Weights of a small mixture-of-experts language model, trained from scratch on English Wikipedia: 18.4M parameters.
Below are experts of layer 9 (counted from 0) of a mixture-of-experts language model. Rows are named router (the router's row for the expert), up (a neuron's input weights, with its number), down (a neuron's output weights, with its number) and show model dimensions 96-191. Each number is 500 + 50 x the weight over its row's rms, rounded and kept within 0 to 999. Numbers have three digits each.
After each expert's rows: "gets" lists some tokens that make up at least twice as much of what it gets as of all text. This comes from a sample of Wikipedia text that the model never trained on. Tokens count by the router's weight.

# expert 16
router:565552517473462604512458490543470521455580478532411489560551406531546456483400458554497485437544555460476446479437383505550484569472469591444503535505467421556512381445464571524578568474468460527492514499563510555522586358585479483540446483481544490483507481507526597533416417486472494502
up0:495459582552428526449538487530476487432523492489582423524548521599528508568423507487480516470530543538413453504424484590531508412524438534506632496447467536452544489538401499415557511441482462497589522518434454529527523459546534462565538524468520474474520507549526476457552458425568549515
down0:470584558488453579528479599567543495524447487522570529549564476569459510433432566490590467446534474469490495532492455534444453604470573418623482535558572485511443558502391509504425606533437531458536573408519554451528515532551529537487436589451535520458523459555580571508477490449460461414
up1:510484493507463491510472505482464562494479420498547464506464419430456500516458425517587471563471462561504456537511564589548554531511496544463524534536500574564492526522444506465560529566523445553499469454415514611572572533505380437431428526612446436462536427499477470499420488496571569551
down1:522549556530461465474437510489447523544524477468500553485441496463581537538472614458418470441461506536434571490562501370519438436457447544496514524555548528514554515610546407479430440406487437507587552466481409547473557503510464508516536512424506573467495537378457428514455490575523397440
up2:484536514523422513524553620418471460486547505516406485539456488591468474488547547508509491469531382536491457523482515604448554620437544560492516417504516453511464511472589497498557529478388512521530481480581540513571541485404415473508534517504501419490479507420544548542464423507496480542
down2:507497467528446523426538478531520496476473433504513464484502514577429503508530467448489482629462485498477554515457489500568404469549486484412601461604558416535526612522422505454542522521490541513474457498528539406455493473531512484528541416544476559462525493533472543537528492501591479549
up3:470493569555442505427577441542568539457502542459456500549539530585498531432496472523465481422544428544561480546439519508554473480546452475518523500438577482523492470450550481532535524565459466520427532446536474528519436510522553440469519405505467472460462550545564411597465465403527512515
down3:480472551494526490523563402470497546493450497491439508495499433563491605540451437536560486474628433537502499506517485490450536527542515575474621505513460518522516432472510559525475505482561435547537435634519551496452569471543504450532529507501481553433487467474489451564484538495450455440
gets: " of", " the", "-", "|", " in", " and"

# expert 26
router:591474455545461567518420499494422502579588487557434483533612556561544564490380481494485474506497536489463439510569488451571408561432563480388474567548421498514507508541487456472502525478449445458502478454511429546502474531573495630523541509473420499522545561563482610479432406575581517497
up0:467594565463423541515563598501497535586408492562561494546502443525513514478477518434543501554521466494538456443502481422529624437511574517499363547588532533467552541465517468514463551511534454489485618528512496449469521498523493542481572503492556393442511490424385513556464478488592597495
down0:561539527585446507571506570510503431560484441447545549517536444559524500491452533500536440500451571497508449539526407494598527487484514472451553441544509425560523565441522508519518488528402424430512541385409405522507470571552500507521507540470515463486429629480555523537539570513524496461
up1:494443511541447527445541566529495479466494543488464541505490509474504579489505557513493567443521428520442514481450551483534482519566434499505554540524473567602506539595554509407493489477489480579483488588390547512586527513576472569518481529470427518436540567530563393503483542434426478592
down1:563504487498407520520393556522544477489495397546540500527536618552472492416428459545449411447550459489454622483526504477474436510483490384511533485461388511563494509482576532578463469436523498562530533558488539491451494482476656493466502559553450456543498537566451413476471469357449513542
up2:541441480493537505510464514578505473571524420502556535584553427537565547422467538571467594475513463466471421548566511430445493473566528501539428494565497385477525540575507483426540450546438493540509478485497504596594488454470429608419493442502534494507468519517449403500504471538387516504
down2:524478443577566508524473464463519453536508553523536454565552502450566425533453466431477459504519369512493425507521466493528378465548460500493488438493505556558513442490499427460506557526552435498515496497521496468533510604450523482522533577539499481503513449446485500474458490470523533614
up3:380432466471501410641528469512481445367497470534464504585504420546490529524446537510546524498399520377477422523413515509443605588459416473469461587473457463540492575460554571520465543459529510523492382457482385503515573462495470565513504469533472524466481498538401460565469563541448472521
down3:485505583421490557467436449629561517575527494425523496521458549504489478517467505490431466591355515520553583463481539560581544556520522498408379490419475405512493451492537549492470512491518461508462532522466510489557347452487495464532551400464469421532460462576516474507508422559473474488
gets: "\n", "\n\n", "=", " |", "-", "|"

# expert 17
router:521428382526544537579540471561574571497561496450482519472580470552492499491535451428535489481497477440544540471544503401529476593597512460559467430545565472485451477493486449497492444529581467494536577503440465470537552468489533490468472481415589505426558469505481543434506464487600605398
up0:441463519495524587501559623585469488560546516351494525487488473432486552512470519464486555660505509492585479460626564511571466552525546460529536487546477517526464585471424483502359520442492570431465519491459375448508507503585615544541521529494514515485517537509505517615427382524507491457
down0:450580498437475478498570467509532546464592524456478432422504422582495579438455558524530501506437450541517485503551400465508525489431452492496562527465487485378509531529522554478471367449523552404484444494512485346525522481484517564530502523438423564547549503547479447537538501468493484579
up1:485548482413419538427552518532545470541545516539532488550522565482518416513491474478565474555476528537447507480429553546496454435514476447643512486494528536553521574610485443390560396494539587501506459584501490484425476460527505428419480552471547506491594518420484541586571465473528552484
down1:585514511450491566578480450454496542595457453531486525576448524436485482488483442514427463441390529480520525521602541542512480456404590533625533551551512468563576554427517430506443506469544528467405440469573538400559515496537501441500529460532428603473464493507506469469435445593493452474
up2:530510417453569474496444468513451532628496481480588519475547460481477489459503524454527439458456494452488552488435535506469493507524515492562420439534579522457596473488460514509539473554478476544570454492489551420539545349438499477480508569593472453440517493444425480445559482568544536485
down2:519561540435585454619500504494459513423455550429474335465510540460579446482396553484491617380537546510557505468351457576495513547441428515475528451521487513407531405509462552554524455461451496500464458455487418523493462468508448521527498486419474497478478422541344530543526516485537485521
up3:433534506503516514493545529611577437555531544472558526498409567545474537458489411396519472499480498459614453449446577478526562474576509562423486474469565474539564442530572557474537480477569454443511533598516540507429507559567470399514484478480500456507546520570512600475539420579514466461
down3:457517452521574474599433420478509499403434539448538559548601572574441573459482499517532545498406597557509489438589443497486547451474478494420556492533488497524448502532413478492523493578487565547525504475531478634503432529550532520545537509495455504463559651554528624473490554525537542436
gets: " the", " a", " The", "The", " an", " New"

# expert 8
router:470455506501549357501574469528496538432550520418519525509473431559501518524454486572516530546568502434438549503552557378511450557524465496504553430540553508520489563538531493535497504491536472534496466492470443519547477483519457592555651430439547514550440534470479525478527483546525478459
up0:427561526569428485499411548536526462420537615528511492538515539566541498584537529451624560452494528561548456516537581374516566553501540480472461493395532490518465528554408595447601503604496512462438467433540485527501494456517556525540455487559504492567504517451457536527520587492506469380
down0:468473532522501568505435495516457501555472462578495471532525577566491506524568527455492502504512482490481587515494448486532527559353488517555492481575491421517467469514453476497557506471552431516483508504493489541443521523500518523452464471457548514477460540387601444592577540535455524508
up1:423518525521532501533435508441459534546474608494551584557468428562475494497469570477610503561496473549467464619469507530539528506468504433547556511472566491582390598564520476472566525467546567611542547507511477459489457442566547530511552468561549489581532488493461475568435512549484459560
down1:511644526541506553482498473486480615438512527521426495496452508546394506505509462513470500498514608549529563499636457456456488550529438534553512505463518472490570490531532460579620434474495494602492498501461511607560495495518519535450528503505482490492545555536485504476525513495429417476
up2:456484507461421512494524587474380421450503415464543531479420434421427448535529568514519565586423489519633545512517458461535412563521521534541549556582536453515526525373536540425436488540536398494556454558484436520472468425497528435509538520541583419448498476468530454555544532511433505569
down2:432482539399485469527508550533497473399458447536510553533521463520410503447457561470516538507461459557497449582532487417480469503435473415479505496545490545525633473479499428552480441452479470481414497577464377578480557455504526521450546545394445494549491422493492492532492360465522537613
up3:454559517493491636502490467496450502586416552498565485561535432456493495483550399541397529500515462491531428542480474487516514557494474543525467474500445514510494483483584458557496538499515543531449474536404508573513517541590503488464494420440553584329431467442466496507543550405575516544
down3:577538568535437564598342489521513428466392553531648483534529521549422545485437495552597505524645539512443450494423479474480512571463514529421486499482456504473421451480554478433489454512490431525489491499517560435419467434476487481515565463574464620503532449483494495446458531471530488547
gets: " |", " the", " to", ".", " a", " and"

# expert 12
router:575538488477479488436522564562496476460547566422479469490641422589467458489440484561500543420554570528458515585466489505475473511500474559529499586451540515507612527507498510444516556443441446520393469514461544497509482527575489442489541544502453617580465529463482461476569447506509552501
up0:534503515504496518524472506459506592449500536451481513536503566505516489479511482524410551543482537580543461538489550459491372576461499451612455457514517483472526410493461480579452461470382573549519453432453606499421475503513493539451477518514536485365430472499510537411579544474399468407
down0:531435474480502509575447510517523485534496505579459531457545567585489494586542531597487574571632574493431552484574506549531461560393541465498401556585528476516559456537478476548519555554515463434585492464500566496525532465565425521493535473462426485441487528577500522487519557511427536530
up1:551527441496516605511611481567396480555573432487525436535537509529445606565473441450545508471480481525512476504518505610507497528511436545453559544566492543497517565536474492497452486457501424484534530484355500542444462522495494501591460411461441465513453525511437535472555558480532491537
down1:430452536536507517500499481497519535506511473449564461438573453460499491588520485424475584484589546542499498620502485510556583404499458477547527528483560425449459599530545531457441501489514448541478606473470535549492507476509474436436477568513519561455517446425522480475437320533505486482
up2:521515545423456461531587440586384517550453495430545510485473407534459529468485539508506499437529493508442432527541560504533532539447476517513518444485531509510532503408605495449525507428512473487440554471489560529523522546538513476457528455398480488545510548565507456513507540444463494494
down2:558562506534554470425536530527469440471495446499536535463598527487518530564387511498505516590606535519512562483498535503592466488522534560513501568585381579505635503619510575464501565522480518437576495552565522522599451483534515473513480484523485546517507519595462518512501547586508562552
up3:502578525452467499578552496624541541530496550486466534483556465494505453422518458473469556572420519485486487492498538570507487500517564505417476483490503406525490469506471565479525479428507515502455535457499530533401521500525468537569564567500531568490524447552487461597507533489475530525
down3:538495410481488448546425483528534478480483467523452476560516448514495478460565513494481490437619563385462502509574456457520450559439407447528490494409564569449502521464511403504499549520582562568445419530487495622495538453507455493508546476477467603521552518500442497455454428574497554508
gets: " in", " |", " of", ":", " on", " to"

# expert 20
router:440521507498469522520564509477466520521533573467521491503483467364524474497466484447535529458493431498532479523555411537469415500511485476520493376561540526469398399506423445508469483529638487516672463533503526506549513549505489549512506479487472546537437465483564534552584509474392463518
up0:461465400590456493549565487467535492448494456508459560479450502381542625571497416415533490550439394497432526526455441514522441435523497509457530499591488509488478455457439524530459560441475541447565434381465542459597458494444527547500500497506554472454485459474498492391531423454412578421
down0:470458535439481509545459493494489529472368499471470487548470478448552459520434483508478458547451509604432513536480471495546544464569490545563410480496535488471494508500562484448512484482418562547492533438486543534438602572521609358435485570586512487540546511532575457512431487447467543569
up1:485460503511440500598400427597519606508506571414577436562430460517521602499530595569463538461483528556461494419506579565536479561490455519489435472507455553535447510556493444548445462542581468558552437468555475464522522538465407534423512510543545545531509538500551494557556458528512522425
down1:452419527568522479541461522460477587494433573393468532620553570455461562543467585493477580574550526504477570509489484554521497503534428500460493459489558455537482452465608541583396582538535540433623446476562504510646546531481455534461440555511462463478517475407537483489568425521531433404
up2:534519540438516550502546474538557484468549559495580464555521554503493461477458419576599582522531544507473413388500508527513452468481399555468519473550544507545511563431512421545496487450491532495468409498489452441482590504451492497578495449551519572448578465453442585405499474563474542524
down2:512529526461471524504515484487532489401499518647452506531549502495597552456511486509485503499581472496523587403566440541439488506386476407486491407518458577608436514541493535508470502510517534540551544509506479486519439497537485599592426486468588470454513503466553449484518553457439464524
up3:438509520477517613570521545536454532511553468594554513405487514437489391552467438473505519569461512455471512474526493537454565547475479502403580411506481506434523452575557529411511481509525504539494612549484593478470537501500503511513492369488496447547500576535485517465525446528489409505
down3:496496436434469614467609508474520555452512418482614452465562512528489571457475503514475498607517503486549587503539519552465454479488440511507511523460488571561575498446525471427456458450490548425497467548442616543511549517515472449516456461493460449520513495453476461399516611551493627510
gets: "s", "e", "a", "y", "o", "t"

# expert 13
router:579464510605546448480523483547391542425496490432455515419472468470577516475459563509520527536487528509460516512494405494512563522524491508513541479525488509447457429546487538533574457490495472614531539528489513469533459602606463498476559517411566517513467476569615515519516480493584461429
up0:500452595499535468514474462511537529525523512602481484504444431550546529443550463420481520468494472534522401524535493431551590509462429545613495506480494559500503619543484505506538504388483514444483473543416404520429471520446470443558570521501546548336485453538616524520477521451450502513
down0:513435445527528522485416485490513567481501479469445502493478484530482618512494580550491497476592471539441539495494489481481420567486434555385467542538613510472422524588511463474541561464462563505478497465409470491506511498519495475531445430515538519460550493590556609593468463481520465446
up1:457417394602446525484417522507531602509486512517399491430597502551534510486567533485431467424442508494526430531438401435493502556500512472554501531512555445532453534599504445562437477554466560493555452516545559401543486570495530452464500457521476540522508556472508556532575466515566556464
down1:606492508503470429565457616414510417499515519498552521495477553474472538450549433460551490415481457468471571550409555532569470470610416486455542531501513455566543654479492488471481500486553513541496544518438547532547548480567544407468522429485496537494541418480602411575528473491575456518
up2:487438478468453570423536529445572551493520627499521532404526438472484538525559562496492497459517473501556489529443456575533573524459467474523555505437425508480575500501452489630471477540388488493581564447476511564481461560482506524545487512518531569501559435590568542481502362482550530530
down2:373530590542506507427555497458537517541489443454505561525536351528544435441525567396514597497575536457565547485518393549557484611485554471540565512593502547554518483553509498486445533546485500514481529604531523505476382493612452448528515418538440467530507497487535497460450501513589544474
up3:452592504521536448552516547434479571571485514473549464402419531522523476512479473553511506526454505514533404562567423491551512557531508476590505478542528494538518471438560462563505429608346500488441491517526416451454482542551495519548502562485518526553505511438572514462521573480526495422
down3:475546456521483471494413494516508541462521533509461490474583465462445553573469484502641500524579461493468517497488546539414552464487528426496484525420515489498528505437498463581540508515535455408545583449528548557482530484521471470499513480530467534453402515526568491397451524476376565540
gets: ")", " in", "s", "–", " on", "al"

# expert 28
router:507490465516430513500473553450502548456537406507515553494547448479484556548464526457485426504510472518426373424508546504499395616476510446473492494444623459525453521360564447503468589472546562581499531524508515570548445496493559532429567542544484438463491507471470485448488425467497569451
up0:501514515498522434590573473540498538478508460585537484526508454514491519440497601559589540512566464504600479507420513545470493568394536559494485417501522526533565553508507511462483563517464489544463527491552486553627484470449574432421576511499599494431497523458576518487637530540454560532
down0:414533632527544504525542406525479460488555464464523474416481533541503640501387458502487496456579443511518491508507552543506470573478510465459573511510509509526545559482468558548501562536511542438540575424526545601499493483457513449453502491555544518505475585459525466520471460515473532636
up1:435485452602422405428526559529499504454541418523573402512454452553467528552485584451486424514415455565530431514396630531498524485543527421541446497540488481484489559494513431554516473502455528590419499326483523496515533529483459497505399509494549453503460534473522630470526450455504573526
down1:500518546514491438502509511427425449579438423492521474481553534534564498445462519473500476457398488407523534470438444528467441553495546555550469485478537554597486483390408433500406526507506577575441415441511484488544485553493548550534516504502409473433523539463519544428473516480520492561
up2:506464467501505515491567487486567580432523575474464443500585559488555514537533511547348516472493579507465384460479475544438556542462418525415493479492469458554548572532525564535463528514524515552502475547457572465537601523455504416485480548487589496462512469462559484427489493486576452459
down2:596489484570532513497438419550495398430447490523517477589514536595553577520522500556481625462473365437523495566473455514457609560519542533529468397524509400416527414509513539564573515490507518563500419522465493500493419518579466528600497442548556508448529458447503492409515507440529459528
up3:523505520562557528492450502551388481524493488464489611522463466520418450524528561541478541543498498509526524476517576592542487552533498543511469483532537484506472538508446478487438543479509544485490533551544553457488405472504486471504534565532406490437442501538420486411579392452490447542
down3:499409560420542481402521421640489536434441496467576522397548547494468556516546498451454550537473572435511470478502383459481456518413510525466519453470592445462536502509459479517491429445401481470461372557489483537387542508543431512532501452517592436463545477440538503493540538466491567428
gets: " the", "\n", " a", " The", "\n\n", "="

# expert 30
router:578599456506417493528432487563480499481480554525508506502545517533523508546422527504471504522575506446488474495427594434464556512431481545589559440441504475492436497457561460520518472465454517536484489471607581587518544390457497457540587541480503528443418540503534519506543442540494572428
up0:546530465496458430425602541435504505520491515536534508486498473510535522569466538438559523437527514560519433466514509499524543499441505488551452485424458532471462501575577573390503560640492527517577561402423504496560517550478449466537415512542560510426489455491547493619502464475496663496
down0:543483538424599565584529483540538513512522536560532510417523546450505519503569524410426473436544476560489490540461430432502523494394496506530507486537462388553466483503481449417524424601488511467490513520500498566556572502453494474456496530485490470450452531442516518551446487452490593434
up1:386456467410478479425531569490469538491523567421474553560450440580553461504530579497497542567494505454530515464451498479456390476429487488519479446519511594538529527492434501490413475454441482517483537618430393463430457432465536373549462511577489562508526438479496571420480504584529558535
down1:444625445429554481510425550485450513358583523518506440485465504528474478408589459515491578453570511507500503475516495456372510538384441565491489472602577483501566559536472488528429481421539472466576503615426413538508475500503455429459557433534530467597513461537538423530520470476454482525
up2:544507468513353520540515495534569496545519576497546469560503452528548567501571510466515570486542509429454453550525493432532524550507506518552507484510505512574505418582535492461484479463593610599501497580489454538498487465550429409510429471469547464347525492524484485493504618545585454500
down2:444486417529487541499523500557470425495394479534542525528515571490552543613489419478524511574456509469561551528437539510532481572487475638489571488457534528479509539611474439527452438552456542488429458552542423538506476375449523507479415466391581551550460578525507502568574457555451520533
up3:447516470582456545449466534593466458494401539480509524497558533478459472512523457561476544430509434520522480505504475482471499439490552549658504430398553406491512489457540468578521580547453567553513482518533417543473529450485501535447412456515488561378436544459514545553463546452557531584
down3:527470489486455537480469527508421545451501560470500458529558508553561501514475497491631442594676507511530480490529552492430527465551546542451471481535568488496533492452543475551554486479477417499516456487495503436591485496377430440519492496548583485489469514507506522549496510492473388615
gets: ",", " of", " and", " in", ".", "="

# expert 14
router:496507459426379565489437503461482465533518538447475545519532543459494467467509496452437504513501483534482437514476515553478417531399471507510487577505499471477574514453575554452502572485514491558531536500480573536539570487433544517493532568542509416444501526548455515612468406493498482472
up0:480456530471444446521613557468517590446563513481552405439560421444514631477527478492566470447498429506522466451472509346483460535449547646461442449512524546468526416520494564575379502467516481588516537527537432445470495439520504516526426546520445473435478494487557455538548478446470520490
down0:501499556508499519590408481490482506549547381564478506502578380433499506472541465579470439448533504533510403438534435447508504539564491448524531549530529517359524474504460451470555498584460493469549553580455458493483487432563532458499489439493528459553479488561428507467434472436517560507
up1:437503448546437533507534566483456564567474482473472424513473402535574483467533516440543513530392484516480507561457550553570554541476475467517458595502549507509446445479584548444502471511506444484471396508474562474486498509628569478511549576463548557500523384450508454461460500361400509503
down1:498567588528510496474450518485449664510456506525509449486545476574496459469541505557464585545672437484465505489490450433573500442474496443517496547487527455496518488527406452608515467456501474583465462574499494403486517524518602470543638507496469539506542529445507419526555535507536439521
up2:483575447594374412495483520511497452501455498575481499548418442515498424474504412545430509611545505530493572545578502512511487469489433564563496517462492522503445495452440462460554559415439464491599436523411513411548447554439544550490412534486505450442503605487517466549494430513517474518
down2:482547518495368519470447501478518465565436490518598525542509499606551414523492459508558483496655570497537434571440544428498497451408524540516504546472535483419513487537506537449456422536529461526497476469538495575574438522470553476528411477462564532444507445470458447488432592507574460519
up3:514534537417447555531537534480478546486447514411450472540528510470491421453548476575593586573495499465517503469530529475521524478457458474580415466414469566482512506404497526515500470517546589444441457504462534464460489516481614423554595551497546437560500572496503377538482509443494472522
down3:577532494453463508457509500496597441490527474575519486496468527495454514466463392543564481646582472513625529478456476491496490509525515507495503538562473531504503461489473466505498462469498474513467553567501400501531551524557574449485620596531503491507463517400519503511551428528481405460
gets: " (", "-", "\n", "  ", " 1", " 2"

# expert 0
router:450603530585394575460587489494387532424530462482470500506510531550456477480445453546426471585549504451462569486453530473529578473528497568610545504448560550493487489492537595523411477488544502497470479423492542578471519428492423442508525488566475529599517462491597564415505482564490444424
up0:519573535514420385515526449472511431503515425568513487489571497529439554507470565489495442451514539479515535421547482588438498473506490533527611567493549545447473523606523497479485573511495610456447555446457587522533493508453505486509547545538475540496574543526412474562454498510509542466
down0:524510541491541579477488507546514430536498427531446446486471414463527438418408463500418502413639620453551430596563498479507563419522454504456486538490494496435496525464462617508483456371569463547532453468590493477530526474512465485546538510493488480572485509462485578428454512432525472551
up1:375468456539513532533521475491367513416618466453560510575504547519518476423419524553487457565547488494533487457460642461545454400467542595431532446477508570522585425518474481533454438506481562518454594455520430561538480441506465514466451518573459445525555481453528601456518550565487509562
down1:483534495496517543548526503517440425476543519503451447483506533459447545487491401594549455558671540478495496524554612517464526511532591549538456421502541516541442454442449642457396520405492394543480569448501601546558555544431405472505492469468544559526545483443482535455434573502519470500
up2:375511466471401488459470552517543418520530477505413521466544467487525486536481465504435438425458478468400479480536465509542570582486481496595472411526592426543519510479514486563555401534460474514491488519548505468478460420537534475586533427498443470512527502577529565443569536440468575535
down2:580533456490522445480480524568573527498479387566406506433388528568467463427449526487475545498495484543433544523475469565491536570466448461425441586439544493429560458503540525481492636595466444570544443444441509533563518528456489542564472482509520489454454497504420527430685488486553485432
up3:584520479503399487526536554514536531426500501450489487506577557453416551495591528585574522508521446522557633504529481493458512490506561504560475406462585500528469463461524488520429609449543529431553487529451496440556520478461487533487585596447559501537433547518511548448502412506423414430
down3:429455588553503472426492467438552565496568637520528564530513461573529427452435554542485568462552453586499528533577565545524426498469510380445576500461496430494496510505511474463485570459437565565594524534476471429531498467522451648502523492490464452522517531440500447480468463559514549532
gets: " was", " to", " and", " is", ",", " as"

# expert 5
router:466500571588395496496412555456465496528513519568455475503457420510488588459467530507451470491496491555529583547502484602529510533503530440409473498475524604505483496594470432508476526606473417481544563477496509559521527536456514582513453444464482445517491477446612498487514499554468532416
up0:465509414490513476415450384550475445368481441481501631506462545462489538500540597519529567460453525475577431496472460502448513498495410489482428428600495546492454501467576471455553462463477482553459509559452498507472492550541488615490412466452462470471444492556525461541473485538467565549
down0:506514560452608492482569492444548444484570465493478586462461521519485582594537552526540490536265490461449456553463435542542507541594466418462526434531493503519508502468524633512513535481555591532470477505471470515486537497564480475444486606480536469417478455510538472571548497402469575523
up1:492460614453418553408527503402420569530493498532479457532445508551526500520526518479490414603480515627560539543523624462440450555471499486530513512554476475488541476602392529548508489566546536523513601494537537477514497554624441510563505458495510520496498437472532514545563541569492439441
down1:523477576591533448489596452531403485555459442454529476575525428547490517441462531516545562536473568455569492519454450495480516451479500534511535547509549505629393530524533449455466503479486496369517592486550553475475567491511551502505514566492501514510486442547507543473478458548509529501
up2:443415532505545478386464491472477442520492522553518526558480554563536456490541543417515427588459434469458515480414516513521488535507521480552533415664521562523468490466479572603512537555468371469506481490510540561535535489570467520558518545500483558495506442524439502476604477504551545512
down2:469578462499435389562463502505538544479483493537521469454458496478509477530526480503534506492483545507503437609411516408454476480438458534572496481506438536525495533452531461487443399594460501421454531421511457500562590449474493537524509449474450469491562545433499476417579566502568563575
up3:542404452447510479466433448499548483563548503543454511506460386471512509531590497590404547442550360477528530503398483515512576549445544557472412524416540540496563540529412443466432529533403448545528498493540501481487509457412548518527492384523536436439436500536571472418469476457509540456
down3:433507543463412600400465400533531453408395484446454456521589519581497528440457392470490510499482492576563470477536479451618552474507467449575550490577545489517503474461532510609475510442589505442533458464499525545491486468491493454564453444570442540558566351519529591470436549484507553542
gets: " \"", "-", "  ", " (", "/", "–"

# expert 9
router:494476490525393431421547514482456513477593544472461466553519486481598552480496446546491433559517545546450556486481541462455512551461492484612526527413427541514506616487503516494479543454532435492529427570508581454480518487452407492463547536533474557511513537619580536575495456526469480518
up0:505645484434507475531537522462466529506533463474561495478494518517536548482491477428418482513486517468458371548513504516478539526497531527532520507462507490624452347513596494631508601469548520539526491576480397521485511657567466434487467508527523447587498466466494549443452488486514412434
down0:524400511518461535528586474564545402526416526535476483537500521593524529519536565532449489470443566514493531553497502465470472549543459587481436529515394554519510431461470555511487458607410502494413414551454514505514482541530534533522440463527544523562484499476531557539430493466560519538
up1:530574451543520529469471574509575478466513542551579501492541573422467571422505514457486440563469432550469557462492492554483512429474567400707465519516467472551556602487535475590456506583475529482500436527553566455493505525476450489474578495474495477424542478490543568470588479479579487478
down1:526554529556343503507421513484504418576450474594501479510473475469520422459503569460423471533668475468538520485546453521529501504533542407532502494446473536516475516503568500562473417505560462508551472558506485519518621506501538451466505547453544575584485537592466493399437397404461537557
up2:476551580518426371457418473525606518507553445491494487421470531475477489496567488436505436567556439460435494449445541544506455551490457598540433566503479503439545528429409558491435520394566483524519404487478434458484530510362546513579561585441523492445417432502534495488470413503608446507
down2:518530454519400546518494551504593519488415511526515460506441455535573512426428431464534452575676539416564469534507534425508592485468516432459468506486442466517415487493571548501597514453467512551561478443502443470458418531526536493490476451449496531501520472541478541526438502551530462526
up3:413441552546513561490445495405559494548591452606469532491546506527473503456560558548421504456509554469565554536465600435576498554544552411555548548447505427568491492483578477496480529520489534393541470501485519480552475428584420508479558462463572409547537450630524499517490501516459478483
down3:423390563537568515528544502508471495529518560462578567487449529510450551454542506519536511471448550510572490504390436529565526490471540472472519397519526393503512468478542433443499588543522493545489491501559507558537516433533447601535393469446505457457443498470523534493505451458530556471
gets: ".", ",", "\n\n", " and", "\n", "\""

# expert 7
router:529563493477491517546444433500552452547555521561502524483501497537428553451532471466536565570509578529577496486472470445487497449559515443461483434428428500501531572579486535497604488548396530552526429539545462411523502568571450480504450479464498523512527524622412506498420534523530475407
up0:600534458537370494394592438557518465511544470456485559523526562602383496459477487501530527560480559482561540539447528435466570466486487510525520505439514464560434491427470472579464445461485442508453389519481553427507524514467441487400436476490486523544513528503510476462511478461496446507
down0:533513463498587511547415458505448502561522541422519460509635638387577523487546572479520524469517492507535488589469493427476470468472519490446501517574525418518590516482499518571469423466464566519449489525551501529473545490400560539436503519523442521486446527505613457527459460547498472398
up1:504532411467512513622405512554460534502406546510456376533517519544530509518496622579448513507481459568497454524489529437553408479420544353497505457415450562492540497561490552471523483534470476478473444516564447406438401388584464482451503544491426489461497507527527443520432587478498553462
down1:473474552520434461426455504530537540611438463476497476565488619465462451485435497505450541510563505544420514523599462444546541463447457597406513526437454483565486535541515551497517537518465500586450482475490484485486538541434499490515507574484567542524462509510536586508447515472456499511
up2:537492498431488517541514476443576431473499558513556382404525500454565395517491433452493547585454505551474400487451453527501558482600519565479511418476434487526530640411468522487554399493520597525592539468467483521558477514572443446509508533610386468465505521470571596480477495535504448531
down2:545475545469505446559498544400468445465427558506578399470513559592538565462378516450501565501457489493455508525393510547469537613524475516559557490456488457409471487565472573458565490573533493469631495546513536502507498470471602483397571526490529522506561503574443574586498502570431480488
up3:556534522533432571541426453506444627569405508491530571508533469530503541520498445504517521453524506475527544558560528547490524541517592613517493434634478446516523482501496480538432481532528474553573448588504423529448455397530583450518527534472535419439535561549415462487489440668501468470
down3:430530606452508428486438375521396565502580540519461463409417527541510582549573453513433425474511499487461410559524498423554500502544455539450386512468539456534483521573557445524626505485486472493509500533639505520489465370503542506459472433462488576474560562550525638535505461503480528573
gets: " |", ";", "N", "S", " /", "P"

# expert 25
router:475518572522449518516458503488447437445495503538567528588454496570500549550469512485513489570534482463501553520486580443574502502430563519518544526485450581448489584502520498548445524502573426555567396572488487464457514513498518554467609489512547509584503463532548489528495500468565547534
up0:550452551417481508525490493482538479491502448529645515502501533535593650455573438504517475498496450441502451534494506472482501528514531435520474469487483466524456548503526589536561521497461522438498447535521515499435495545571359559539621435536483547483425549510538505541570500480604495501
down0:530531490540392579547458458487471443484508548453642422383605524511687462521472492457460556454397531453517432553436553524466535507563443440495532445520453489450462545500542473489546630513495448420470466512486488501508443507418459513458449484470506616543474526456460525503524515543492521488
up1:405504537493500488517488532458495515485540580476489485534393485515427490475434463490434534535455486403488515509518476524574505580459373555559495442503491456470559586531639415531448473485453556505511455525534537523629545430529497539492560552491593508580561482541577495488419520530473546479
down1:445474490536537429546399501506484500459494467397519532474574560510482515517522465453529530536707558540412603546501506466546531512484497438627469502546460586547516504572449584449475522492539482522492576524497500522521552496425576449529537511514583492515549445426459486557513477396480526503
up2:474552452525518573570472448436527514567543497597446520537515507537459437563438545399486430501486490479447487460577552441514587616519544424454451432408552530492455497498392580422513426443539451461425565464487458443463449498580516439552621389459528494521552566460524499460496422498517516486
down2:545596432450479574448458511541496504540518516417481510436513575442440541456465454492434585584605492485438463438465456496562422508478584469444463463538467463466451506582530530522553506438482464508463501478530407544572451514515413517525521547560442545520548543535515540495598576524626513491
up3:549524468525491492582666459536528540460495498381483489517519560500426483509526507523460565500520564549498461538471492450451513546462567538482538463513485500479484499539462572616566504463481483610525415518444504453536519538467495497477445495495542455491524516553575449546470433506506518436
down3:530424456501600546575566453538506507394475490502490531503527523529439442445452459536541534493630517515421452519470519499451407510439469507573508557463589514460514482571480492415466462543501461546591515444517494532518459537526574558549568504544418468513483488523480475614452461521494501463
gets: ".", "\n", "\n\n", ",", "-", " \""